Below are experts of layer 2 (counted from 0) of a mixture-of-experts language model. Rows are named router (the router's row for the expert), down (a neuron's output weights, with its number) and show model dimensions 96-191. Each number is 128 + 32 x the weight over its row's rms, rounded and kept within 0 to 255.
After each expert's rows: "raises" lists some tokens whose logits its average output raises strongly, later layers aside; "comes before" lists some tokens at least twice as common just after its tokens as in all text. This comes from a sample of Wikipedia text that the model never trained on. Tokens count by the router's weight.

# expert 24
router [130 123  84  78 137 144  89 117 119  99 128 142 144 152 160 183  90 136  63 115 171 101 126 164 117  89 128 128 171  76  92 114 149 107 117 163 141  91 117 127 124 143 115  88 143 130 127  73 117 128 189 118 132  97 113 102 180 120 160  66  99 132 121 136 171 170 135  76 181 145 187 144 148 113 100 113 158 121 133 141 161 156 159 133 155 111 110 147 133 138 179  93 121 141 182 162]
down0 [152 165 186  84 164 123 161 110  99  95 122 113 125 113 125 166 179  99  64  90 156 145  99 138 178 104 124 110 149 123 105 180  85 142 130 122  83 119 148  51 133  91 141 133 115 149 187 107 121 119 139 119 169 175 113 139 155 116 104 121 199 151 143 140 122  95  98 138  95 122 137 132 140 111 135 165 178 100  91 100 138 109 138 180 151 160  87 115 114 122  48 152 132 101 130 170]
raises: ",", " (", " and", "-", ".", " "
comes before: ",", ".", " of", " and", " in", " ("

# expert 1
router [173 200 118  59 152 149  39  88 174 145 100 184 114  91  97  98  91 114 101  88 171  70 146 165 124 141 113 142 129 118  82 141 167  90 198 184  87 118 114 153 164  96 202 127 147 115 112 120 106 185 149 145 166  74 172 156 128  84 119  95 184  72 107  71  94 119 190 163  94 115 135  77 149 200 119 117 166 173 114 159 123 167 114 167 181  89 157 155 148 150 141 125 145 140 126 137]
down0 [130 113 164 130 128  45 140 105 157  97 114 203 141  98 134 105 175  75  98 100 127  45 105 121 111 129 106 132  71 122 153 122  87 206 102 120 129 101 112 140 121 127 107 137 102  88  93 138 102 104 141 118  75 141 122 121 126 151 123 126 101 140 163 161 173  99 103  74 117 138 125  90 138  98 134 132 170 125 173  95 183 106 146 124 178 141 109  94 116 141  82  85 121 152 173 136]
raises: ".", "ant", "Y"
comes before: " ", " \"", " —", " MF", " '", " USA"

# expert 58
router [158 173 154 141  83 179 116 133 182 131 139 151 150 127 133 102 148 183 154 156 113  89  99 108 166 114 194  85 142 109  95 192 177 139 195 153 101  95 118 127 164  89 159 115 151 169 126 109 105 127 147  83  97 112 122 161 101  98 159 107 114 121 108 141 100 100 103 108 121 164 146 110 117 187  96 158 177 150 135 114 153 149 155 174 139 103 103 134 132 150 161 152 131  67 151 146]
down0 [142 126 170 107 135 101 125 157 119 114 134 137 114 101 182 169 179 114 139 131  96 129 201 147  69 150  82 139 134 114  93 148 114 167 116 146  85 162  99 146 174  49 106  82 164 105  81 122 126 143  54 164 100 119  88  89 143 138 116 179 120 130 181 126 168 102 107 150 150 155 161  96 100 112 129 116 130 166  86 144  94  91 150 110 175 103 206  89 124 135 138 140 149 148 138 191]
raises: "1", "2", "th", ",", "8"
comes before: "0", "1", "9", "2", "8", "7"

# expert 54
router [120 133 109 121 151 181  72  87 164  83 166 143 164 132 106 165 118 124  76 109 113 113 174 136 150 144 118  64 123 140 120 182 153  87 164 166  54 128 143 108 180 128 160 131  91 164 167  98 153 153 111  92 126  88 146 116 163 135 182 142 135  96 161 134 102 155 132 114 106  79 108  83 192 198 111 135 194  98 140 148  72 134 197 141 152 150 124  97 130 142 125 147 121  63 171 161]
down0 [171 133  85 135 156  99 131 128 154  55 121  67 106 141 146 119  89 155 169 105  96 101  68 163 110 169 172 127 138 153 195 145 104 123  87 151 110 117 111 140 190 157 109 159  97 140  80 139 167 114 102 139  83 134  21 140  90 160 133 189 130 124 120 105 150 114 147 106  93 133 120 177 119 110 126 104 125  33 163 133 125 135 122 154 124 159 168 124 126  76 119 112 137 124 175  87]
raises: " the", " a", " an", " their", " its"
comes before: " the", " ", " a", " his", " this", " an"

# expert 51
router [194 126  66 111 108 122 149  83 180 111 101  89 146 165  89 180 161 190  84 140 167 128  84 174  99 157 179  64 177 107  63 125 165  83 148 173 139 132 160 147 142 115 159  67  99 143 125  76  72 182 184  69 185  78 140  95 122 158 127  73 108  95 176 118 133 121 102  88 124 129 155 140 148 127 135 131 163 164 101 131  75 142 162 150 155 150 124 149 129 164 193 127 160 101 105 151]
down0 [111  73 120 149  99 132 146 138 175 160  87 135 106 125 145 117 137 180 116  94 158  79 108  92 102 116  89 190  98 100  83  77 121 116 171  67 124  65 164 180 108 176 158  96 163 139 127 139 161 185 185 154 124  92 115 141 152 127  84 165 122  65 156  82 131 109 191 125 154 106  68 108  50 171 167  53  64 152 108 153 153  66 112  93 115 113 169 170  99 120 153 132 146 116  76 151]
raises: " (", " /", "ist"
comes before: " |", "0", "–", ";", " m", "%"

# expert 43
router [146 152 145 149 127 182 136 179 149 129 143 141 209 112 161 115 118 111 103  79 134 119  61 144 142 168 170  62 168 136  84 204 184 115 172 141 116 126 141  57 153 100 165  89 124 128 150  85 116 183 161  82 162 127 140  76 134  51 159  81 130 133  86 127 129 194 137 109  96 112 104 118 162 131 113 159 202 174 145 157 103 133 112 154 137  98  71 143 130 131 145  75  72 131 176 118]
down0 [104 166 126 158 128 147 134 134  85 155 151 152 114 109  86  93 142 139 145 153 185  90 163 112 157 196 141 138 150 137 123 106 158 131 148 188 118  96  51 154 106 146 163 153 113 117 183  78 104  82 130 117 138 115 136 112 131 129 111 139  71 126 118 108 187 136 128 151 154 122 121 180 102 150 214  93 211 173  83 205 144  97  85 126 142 155  84 124 119 200 127 124 142 120  97 141]
raises: "เ", "2", "1", "ren", "″"
comes before: "1", "2", "3", " |", "4", "5"

# expert 60
router [103 201  77  89 185 183  92 116 180 137 146 117  99 149 142 133 143 108 129 135 116  87  62 162 110 174 180  82 121  99  84 202 129 157 105 148  88 131 127 128  83  88 158 118  95 139 108  68 136  97 117 156 118 101 117  91 177 118 104  88 160 124  91 134 163 153 104  73 187 130 158 139 176 179 109 113 123 182 109 137 119 159 126 116 161  99  96 135 185 140 103  92 119 141 134 166]
down0 [131  98 153  67 109 130 121 163 161 163 156 144 132 149 122 123  81 151  98 209 117 168 114 127  96 118 106 108 107  85 162  89 127 159  91 182 152 143 139  96 143 146 174 136 173  97  90  61 100 188  71  63  90 101 128 108 108 163 162  48 151 156 132  75 149 150 143  86 114 174 132 102 139 147  86 161 122 157 108 134  99 128  97 145 157 123  96 169 134 148 113 111 118  98 160 165]
raises: " the", " or", " a", " their", " an", " of"
comes before: " the", " States", " to", " of", " it", " he"

# expert 4
router [173  96  94 127 122 127 116 144 157 129 156 189 125 136 119 172 122 156 159  99 138 118 108 129 145 156  99 111 126 158 155 167 150 145 128 108 100 128 134 131 115 118 141 161 110 118  85  93 150 184 156 115  98 144 199 105 123 125 204 137 162 110 117 132 181 121  77  96 142  90 141  99 185 154  71 138 154 112 198 198 109 135 155 167 105 131  78 102 105 121 147  73  97  53 187 119]
down0 [117  93 128 102  97  86 115 106 159 101 123  87 127 132 150  95  91 172 185 145 194 111  91 121 120  74 163  69  93 123 117 121  92 116 109 140 145 176 147 114  98 161 153 131 108 164 146 112 101 141 108 171 147  91 143 139 105  91 155 158 109  82 129 144 130 153 140 161  70 161 102 129 135 130 182 101 108 138 150 136 204  94  80 217 132 164  86 142 117  93 156 140 106 107  83 124]
raises: " it", " which", " this", " the", " they", " where"
comes before: " and", " the", " he", " which", " but", " a"

# expert 61
router [145 170 104  83 137 155  79 133 122  65 169 153 152  92  89 190  89 101  76  87  83 102 140 129 155 146 133 145 159 140  70 184 174 157 163 109 106 133 115  88 136 105 125 100 118 113 118 124 172 137 189 166 178  87 191 131 171 119 106  92 190  55  62  88 153  89 104 142 184 146 196 128 113 146  82 121 156 144 122 124  93 128 195 107 129  98  78 180 133 175 136 124 165 166 188 102]
down0 [137  81 109  92 140 128 180 105 156  92 155 148  85 156 141 139 140  90 138 106 140  88 168 108 145 113 144 164 144 113 103 121 169  79 102 112 113  86 149 173 156 202 136 153 134 154 118  91 155 128 157 139 177 117  61 169 175 162 161 151 123 136 108 154 118 123 143 128 166 121 132 132 101 159 198 158 112 135 150 193  87  67 125 140 168  92 140 135  93 165 162 160 141 117 121 104]
raises: " or", " out", " in"
comes before: " |", "–", ",", ")", "8", "0"

# expert 13
router [104 104  69 120 108 109  74 182 144 129 143 148 133 158  72 165 126 108 119 115 102 131 141 102 171 180 128  72 153 120 134 131 187 100 136  96  62 125  94  64 138 130 172 102  49 146 143 129 151 149 194  64 101 157 163 111 141 107 107 121 146 105 156  87 105 127 157 152 182  89 166  76 111 124  70 145 130 132 100 130 145 151 186 101 145 186  55 126 125 147 135  83 115  86 112 155]
down0 [121 144 130 147 100 166 122 133  96 112  72  97 155 112  98 145  68 141  88 164 215 167 130  91 110 131 106 161 140 111 149  60 169 171  92 135 132 171 103  76 108 104 117  77 145 157 102 194 143 118 120  78 124 156 214 213  96 151 183 117 107 101  94  78 108 159 117 136 227 168 136 110 120  66 116 116  79 148  66  99 136  95 143 142 149 101  97 101 154 126  87 181 111  85 117 112]
raises: "-", "|", " following"
comes before: "|", "-", "\n", "=", "|---|---|---|", "|---|---|---|---|---|---|"

# expert 12
router [166 161  82  52 123 198  78 100 174 111 176 148 129 117 139 109 124 127  91 101 150 151 118 102 110 132 122 133 156 148 105 173 206 161 137 132 135 103 118  95 150  96 128 101 166 139 120 148  93 190 185 103  99 127 104 110  88  87 134  94  91  77  63 151 126 185 117  80 138  78 154 149 154 159 157 167 107 189  98 104  97 166 182 127 150 173  94 179 100 156 116  85 158  74 172  97]
down0 [133 154 102 204 134 172 126 169 172 105 188 168 152  86 123 125  89 120 128 115 150 141 144  98 121 172 131 112 126 143 101 119 150 150 174 165 187 111 167 107 155 119 143 111 139 157 110 135 152 128 130 158  98 124  53 134 140 156 145 140 128 114 189 111  77 119 125 131 138 112 188 125 125 116 139 129 112  56 173 109 111 132  96 130 163  73 101 134 164 167 159  45 121 102  69 144]
raises: " been", " a", " become", " an", " taken", " received"
comes before: " been", " ", " a", " be", " to", " not"

# expert 8
router [128 100  95 109 126 169 103 183 136 135 138 145 168  93 137 177 107 105  81 152 148 123  90 161 162 121 170  62 155  86 115 136 161 116 128  96  71 117 106  83 123 149 134  71  74  95 139 139 120 109 188  89 167 119 165 104 119  97 184 159 152  97  59 126  81 121  79  78 117 165 139 146 140 128 101 130 167 150 124 142 102 144 210 155 193 113  82 136 182  98 137  62  79  97 153 147]
down0 [116 130 187 116 143 164 165 109 174 144 100 102  80  96 121 123 160  83 155  59 109 167 133 156 142 107 210 137 154 191 124  95 102  81 165 129 134 119 177 138  95 164 143 114 153 100 169 150 170 132 125  99 145 110 130 145 130 159 112 205 149 111 104 142 124  97 113 102 149  99 135 208 122 134 146 127  99 179 116 119 103 142 101 107 131 119  99 172 151  93 171 114 116 160 152 144]
raises: "\n", " This", " However", " After", " These", " During"
comes before: "\n", " The", " In", " He", " It", "|"

# expert 23
router [167 178 130 169  82 110  79 123 117 143 132 110 135 159 176 192 109 158  85 141 113 142  70 116 131 118 115  72 135 170 123 153 174 128 190 127  93 165 132 131 170  90 122 159 153 149 130 109 129 175 141 117 139 144 142  95 167  85 137  74 171 145 127 112  91 189  97 111 118  92 131  85 168 204  89 119 163 164 100  95 118 130 124 173 135 125  76 202 143 182 179 122 125 100 144 148]
down0 [135 107  85 170 133 169 148  93 165 115 142 157 155 151  53 103  87  95 161 163 160 138 153  69  65 202 128 168 146 172 116 144 152  96 155 178 132 132 107 107 150 140 173 125 161 171 105 160 111  65 118 109  97 161  87 110 163  86 187 132 111 153 123 167 175 104 125  97 134 148 127 116 142  88 100 107 109 132 174  84  71  92 140 100 139  88 153 184 140  65 140 111 133 159  92 119]
raises: " and", ",", "-"
comes before: ".", ",", " of", "==", "The", "==="

# expert 37
router [160 133  83  66 156 134  95  99 126  92 131 109 122 108 113 136 119 130 132 164 195  56  44 139 142 186 163  64 157 108  98 130 142  96 150 106  64 158 155  73 144 114 204 127 108 124 102  97 122  93 150 120 179 111 121 138 122  82 146 147 107 149 116 106 102 141  76 126 164 101 163  85 156 114 160 157 179 168  87 163 124 156 186 132 183 196  94  94 124 185 125  65 114 100 162  91]
down0 [129  92 136 142  99  87  92 175 115 131 164 121 163 133 128 160  31 126 145 189 149  83 162 134 149 153 174 128 140  96 124 137 152 159 145  82 150 147 117 142 122 130 141 111 133 209 171  73  76  99 111  67 156 121 195 161 114 133 185  88 106 142 104 106 109 138  63 166 191 133 154 111 147 145 105 115 103 156 152  98 168  97 133 131 101 110 144 165 167 163 103  75 177 159 155 156]
raises: " them", " it", " these", " its", " this", " him"
comes before: " the", " a", " his", " its", " their", " these"